From a checkpoint of a small mixture-of-experts model trained on Wikipedia: 256 squared leaky ReLU neurons an expert.
Below are experts of layer 11 (counted from 0) of a mixture-of-experts language model. Rows are named router (the router's row for the expert), up (a neuron's input weights, with its number), down (a neuron's output weights, with its number) and show model dimensions 0-255. Each number is 500 + 25 x the weight over its row's rms, rounded and kept within 0 to 999. Numbers have three digits each.
After each expert's rows: a language model's description of what the expert responds to. This comes from a sample of Wikipedia text that the model never trained on.

# expert 1
router:539510513510516463492487460501521524482501481550488498499470503478482498488479525473488458518504542503497471513504451483485487464488442468541526506531488505560495505492473542488480497488519470499513499517447454514483481519496514503468441522507519543497489549460516447505483499460491492497495510514481475570475474472520514488514524508533482473514509522475521506493484491494493511515478496482492542488500507482503531519472518491470458492517471549486530476519477465484496509457518472519517510546482487498468500538489505493495479492532550478503514462491519516535486511449479497453506514517497525477515440492517506487507529520481485508479487492477493486537516481490569512538496519554469473482501494507483481502551486512442525470497526514472531485457507494464465499539468544
up0:509514517539474555491537520485475479475525455509481507503504502532487503491473498496499520536445467526496512475470473497480486501516506472484506472523518544513457494484488516475522490493527484520467536473533498561476484500519510521485484524485519476456453471532526501511490470449483510510490492472494508496488430489518465510472536546495472501549473508478549524482528490531486523501529470526496482465457505478485502454518500438512451513506562514469521512523517491502486498464493504488526516526483473469508500506475484504518480508509549526485452461523493480502496447492558520516555477464478512493534483487528484469506498539459536486539500537505513517485527477502505488483521519496536475507503468510504480486539516485506525506525499540523514486519542468473542508484520493
down0:478495567466443486453519498519511505505508519474484518490490523520539534509495464502536472526494506498506517487492546474506533482523508531506455495511527478507512548559530509522451499503492509557490504522529558470448505484473506456476537495506484505500504517463514498510515468539485504503505489510508494498534560502519488484501469480492493515474453494466450488504512463524520479475528512519507514485482521504527508498497481523489501500466488503517497544466492534510502470513498507504496503500480464506492511470484497540520470506505433522459528531519513431499508523486447484558465460506517482526472521505521461520510495481497481512497535472513528539508477440491462449493526514447554499530502536478530488473496495518504467505506469487507511506505494496486516498510467449
What it handles: First pieces of British and other place names after in/of/at, such as North(ampton), Y(armouth), Del(yn), Ch(ester), St.

# expert 7
router:450539539530495521499525499490464457500506475481481493490550516496541488524453507562517519516490472464484481515511540503492497486508502508482479501497453494481523502490457509530550498470469511495517529497499541510508529489509502482551504493486467474510528533439472464531507511513533541491522493566517529427497499491465493499487478509500501506493477534486496473505512534486470533477498517466478463497476482540504519537514538479544485500516488481470536507462469524500490493515517519493490492495452459497471528445498508541532519497489494509515483545507509544530527494531493457457501557476484513466480489524555534479505480506518514516467455508525494503477488488466470477510461503510474505494539487495512467495496495471512501495490496501476518489523513502571492520497535530
up1:506478469502514496479490506468467511477490491559501491514530467478476503496549468475502506481505463507502554542485456550527473509526462499538492483507482504494535478489469507480486480482488502475486491513463477518504524484539452487480495490460506494480500530507489502509470448543493502522440488511490485470507527501507514504484507503556494519515477501481502491481503482502482504474496470509511493500477548506459468470494475501510490527476484454475517519505489528496550510491545510488503482527482515501526484520483473517526507519440479481543483469541506504492484506441529533552459480511506524498505486472495479523530474487457522478500461514440523497490484500540519537481511495479451580492485504538510537559491489548516521516514514469514517528472518490486494569472483475
down1:566491502510528536500477482462518534589444484500513486492501493482446508478481501463499490485524502529505524510539498544540478485504515447485519497527508539498517522472494493510473463492513485462469479498520457507492540512481493505475501525460466506483526509511515536499459494557465506455479508462479515539493520450506501529504527507499471550492492523483565467515489507509499545497513490538458479472516502479492502515463532531523512494466497500488493520495432487525565506527524472505520511516513481520491473477501486492482527534531498490524495475483525487510503492490514470497474512509485509475485501537500525503461514515433505460479500469496521505528478511522518508501528505479512468494508468501469502540504519512502485458504533537478499448474499477487487503463549537
What it handles: Year prefixes like 201, 199, 194 in date ranges, plus table pipes, en dashes and colons between measurements, coordinates and dates.

# expert 13
router:542484522497499508472499492465506552493476500560498531504503492500488509477509506471478509494518527502496459517471501517499506509497477507490478500467451452510496536555500496507497484516530494481506475523485483484444484476457507539459457546518541523510468493537495503463517483520471455529431490490507473507453509480502504490484516502500449481508518493510518486518489474520497515520471452534515510496507487488497515505462479522462507508482520508493538548474535472481522480448518514526522513499503489469523489562488446526431509485547470504516473483479508465477498516475464505491511466527511536461519501500456529483523436486477463466498466502473502509521537491519548505485455491517508512488501465491503525494510531487467513490473487517521488503460465474473523494473469540
up0:500515454502466556517513482460509527486508510518502498530524501501471484543468475510465506475492504482524498493466484493515497525529488498493450493486484526536508512477519450485527471530472508417439500467481521513472495477504500503461534481539499501477522504516537472479500501511497498457512466486522491468510488447506485529495523505488520517521505484527540489497531507489513471505540436513524492516475509533532486462488460464493517536519491471538488480510497516453510480506417521534516486476530513490539497481524486463534511525459489493521509484523427524488451485510510497513495564450523518529480530476528486481499528455517509513527508516486499523511481558509523501503506499489495497483507443436489496494504531493501494519512505482517491482491497506496540506532500522
down0:509537493468499528487497517491499523493465504489548514508531491478510481483504477480467532502473515504502521518489522528454483495548481502448463498469492539518477518502486489479490488508501522527574527492541494487543528523504491502474531482524508508467482499528463511506484508497496493470478501514514415447479526521543471487514479509515478516458462458469481516477528499480519516490486514488553514467478565552525496508460462515503494515468448488468527482498455491487504492533518481559501466493491478525517487498499522495517488551513498485485486496510445487487489506525478538473474511496511520510489473517498453540541512497480510511480462526474542495505509529475477510522532479490504505464497533479541578467479512549537501495513530477505486481462498512520517499495501498
What it handles: Opening consonant pieces of lowercase words before a suffix, such as determin(ation), fr(uits), pl, comp, cycl(one), mostly in scientific or descriptive prose.

# expert 6
router:475504475527478512508540502484539492520515524515471489496513466526521494517474488537460513496480502489556571472542531458476508504497499421481498501478500533505492498488495485500497509485481505491498466474503503466474461504471531508483482463493481459489501451515482510525528508507477505529548469465515503491454518520492485486508527524462516478456508493508473493510472526494492477441549508496509440503501500484476454444501484518535497491554481556506508504551486510509508528520488467475528449479505504475513512480566523516505533510472481523491509481503480493509482500484507501471504491485513486551469524481518463512455506460487479502486486459501514538463504512524503504525549523536500455552537474484519515505479536472500512520499516499462507507517486498514512524488557465
up1:480538484524504544466513485536542501516530558510508506519460505506489484483520458509513518529490512520496442497503514550483488500458436531490522527532453508513531536523462481492544516471520534484503527515508454463524533500500501525479490489453470535484510508482470461509479487503478487505496512505495511495521479496485483515485538491516477492519515522521513531512493484492524500557479459519537499503465483531467520466500467479494471526462501459513555481496488510510492512526517520532502485481513472495500502529535518495444490550488540476481468546498494453453500508468475506481493483510539522492522451546487466515496481517481475489493535494487470482494537527491494501540512493515527483478537463530431456509505479490537522477499460495514503492511501481458513471502456485
down1:525515511527500527519507448513479486436495501511492495481480523503422491501512489481507494465520521516491490494514494491515518486518522499491495462505517545505492489485522552552499483474484506470525517498488469427465553466500503482452501507451506489520475540469505509501499482525517463508480481517502510471564490515502518477502477512504497469467519521492481497494475514487534450554516554452485484483510496458561501513479466531507500491502495498455531503481471501472500503500542498520529494461453477528489490459531520512476474475512502477445519571500514491495501523461490528513509502522486515505520490459496537490502465537509564483489530468477508472540483492505503507529498503500502443491504467522452496553503525446499512478502524496504498511490492476512515487473516480
What it handles: Prepositions and temporal conjunctions starting a clause or phrase, often sentence-initial: During the, Before the, after, until, by, for.

# expert 23
router:532526529504527475503473487514509502501485513539520500497498512508495526467491498483460447536519515523453488492504473495465472505472429547522485500526478498530498520540488496477476450511496479477505513496491483475468468505520478491511477521524512522491457492509567473465489486463470497506497522508473471496523506495520475476455564499529475466509485536501506486472555474471515528525484508462490528536485442506491481502466485514475488508514514530509499489511508466466523449477535461538535513526454507541505506512501494529515530485509541499502541508504503479519482485496473512449495548517471500499522478504500499470522511503511497468498481447462498509503487556475492498522496519533464458476490511506506508481513510536470527461547500550447521514455487465468482509489467525
up2:498466504480510507531477511545455519467525469534476506461502469509456530504494552521525484494503465522507520479484508499514541509491449516504544513504546492496506526489470484503494514491474525477484484560478497521502467539462543505469514549494503476458497507468545497505492488534512539508500485512496555466467522524540450426486529492501511467503470470487519474502532527471523492496495515503470486569491473499510533465491466478452510535528514483510490522551478447489500470498504531512503499493511480503493544488474496477488487479511477498452483514493530467518478511487487500504483527475526503483489459501508494515518503455491479479502531488474477447512473491536492516532506478504492482469486495505555508486497485498539554508529503513491464562493475501492523530476464478
down2:505501499501496490508493486491486467546482483510464544494477521488555526493470493463525471497487498510485523536463516475474480465480515538550521480507522514477530489491535495472493456508491467488537452542564513454516520462486484504478504476479518510477463534502495514541480505444479501510548494510492491479477552493533549498553456487493535472531494486516511447541455513484504478515483536520509509503423520493480505528535513510497502469487513477491494511547494524502487468524511490529504487482509483516524513523524512484511498492522502483524493496482466532517522445509507501518508421488514526472523468527511499497491549477454515479511496464475513511509517498536514518453493534513528523478483492533558496489495495521498507485539514500524500489486485546523505491501508560
What it handles: First pieces of personal names and some other split words, often in cast lists and tables, such as Mar, Sch, Luc, Maxim.

# expert 0
router:474490492435542483515504453522512493510526537468470504530479517479505459513509504565489534529515470539544546490552519497474506516481523506490492495499534526469466460495519522494521498544523508505506505530485484501506496518493465510490509504506510521500522523476502470535491512512543483454517517508535500524465492467479480496508518499474517515572497514488496482545507489483518507494500523495535547516504505504504520500519510504531506493504494484502491534494478511521546510533511533516507520435509523501526534505464497447526479482464499448489478540496510514476506503458531499483492557466486488512561507489527456523464468524453525522522509541500521503517505482496487493496541551518476593481489494481469459501489503475494471536523503512465483477509538508542518498496495520
up3:478528487460519480541488493488495460499565504486502514504479542541500547494501529486459494510535472452544471466510495527527549472491559453521548501488499481519533522504525494490526506543497498514430516445488484510470507532489502501513513522549509494514518485480500490484550525488490492509497555518509549565477505501458481483524503524511512525544515518473521546491475533505514492501556496489502456513502476475510487467492528496489500504506477464516513466504509476490480491462491490475510502535542531498488538484554470495511517530517536494492525474510501529494486500466482522508507487503475543494477521560521535480526521510482506517500485478480468521508489493498532495451494502527486535503500518494498499499502493513532482462530472491487458509533510528533503460470479445
down3:494514563553484536537515527530474506493495494504516462513516488525507481510492494515490552529475515512509536504483505547475503531484541492504512540566484555496531525475507472500488481513506519505454535531539522508465483493483504504522480487512458514449492439498516491478471508503502475487481527482447466505491478496490491490528516532469477491499497481510501498515496478530504495482506468454547508555515515513511483529487503530547503502441480542509450493461522486491510507536470518509497544468497484499510496447494507518475495496547500489531446484527527510519489492519523508522500511483517534490541550487512477522482498464487521494546516485494445515520528512465512481472518473499582491523486518524500501480528469539519488445462477508503509511475485502519523478513496517
What it handles: Number tokens in dates, measurements and table cells, such as the day in 9 February, 25 in 2.25 m, table values.

# expert 11
router:483502445500497517535550506493504478530533528512513505492525504499519473528496522555476496450498487489545470475549500444484504465487505471510508498480504540508466508502517507497514504503492458486496457526498552491517474492482542520482517476496480463519501487482469539509506479491451485501527483472547539495443512525538489495512509513458501475454480503500508522495475532502505467474499502468507450476481485489493472464489476535506514491525479510524532482549476524492487499506477484482510475510515524468512491526559527509505464530478503481511520495483493543503473484469499499485489517523534503527472538448530453536454473482483513548466504456499494536501479490524546507500535501534522450566513452488512520512469486469512491498522530494467520473520499529533526522497500464
up1:497502504534448529489516560513504508519487532449516516500482501534511502445541504488490518461509467529485542507529483505483528515462483540539523492531548496530511472468491498502540521519522495466527501495504515526453479517496501498486537518516533499487492505488500497481525480504515501483474512496509469491475481475475531551481505520515511497527505495423523493514481486506530519490471492505521500540492479475512504492518517500522492534473543515510506506511551485502497569494494464530448494460472501503524521490478490508509488500493522539533491535474498521481486437591498501463521484484499467506491464481509494542479436513491487509504482485520529494493525506491509495465543499461460475507433467505439523510552525521490527474478489504519540497498488488497508499496546495
down1:492503545521476523542497480461445481506462534481506484564479502481528495514523517488465515494529519470482557502546522520481489524454518484520472499497481503476510474501513504494531510521552544503495508532487505485503498500460534478498473509485509489497497460465545499486446509484529523505494492513505471509536511506534500483544491485531481533511519498541462506518532481488520498485500503527525514492481500499518527515487481507492506459503520529489529555491507458497501535517508498520449501455524482510526510521498448517510484509525499496469509510485440463515510488509505532463476507494503439492500451504531487488472481505478491461508526490498512474489481530525516514486540552489467525444488496524501535461485529500482497542528481528559512485537464486563471533451539486
What it handles: Prepositions like in, of, with, during, and light action verbs such as take place, played, hands, before an object noun phrase.

# expert 31
router:504529539492515458486473466475518496531547530528535534498482483524534511457507477485537441502498537520474493495508463495471484496494459546569496492488458486523477517570492500500475434520527448482500487502505500481468497490494517516526460513515491502526479535474533474456496517486476508514486496496480471492509524511536505478449539535523481498502523471497492498475544468488502533504504494454516519524480457502496506502465503523478507486547532494513484486472567458436527459511521487524497506509497514521527505486501475518524533491536518478509508523498509511519517468517484539465525519529488440539500507492504477473511508501517474478497524485474514481530519521506508497494506501521511495463457516528518502470475458525516486470511498532487502522460504509468492489467447542
up2:544458459488494506517517515501473489532475549530533503447496443494527487470515499518477540520512484475482499500529518495538503493485505491528514496483489522520487472516540491472480501497485492478513516457508516476468469517491479496540542504506553481490514531496487495490455450495492525473476525491525532465565532512474504527488510491498517511499524505493478504486465493443518541547538511487486522493515497501541535479490478507497430521514499494499511447510498476522499498554510509528519519506553528507530529478510498537488563501476494498528495495526524485500488482526530496455495553494492536507550502501493457524534500516504489481505499516485491481496455492471452546538556478479531482495503504534521557485469525530468504517490498532495493503496478488555518506463472530
down2:525482553497489487476476496495479516514485528509501535514502508518462486486465511477487541479490520537527544493502541498515525468519476492504465491463467485486494473461461500513486541491492454524467493487507492484495504491475467471471472498515526481559504488489464510544477515503490525502519476504472484507476522482552505532522499419460542550520457465501469501518466504495461495492512435484478506492522504518491497433483503488508482462519498529437498528475503491539478449476532468507507532520532458448517476490488476487463448538470493505490512499536500500518499562484516527516486475493498485512483469466483522461502535522539498481508506486508527473465524507477467463523487462498517504524462522504488530533517490523515478502509520514509483503485534531525483480494492480
What it handles: Final pieces of Latin species names and foreign surnames before a line break or comma, such as frantz(i), guichen(oti), Jär(und), Andre(tti).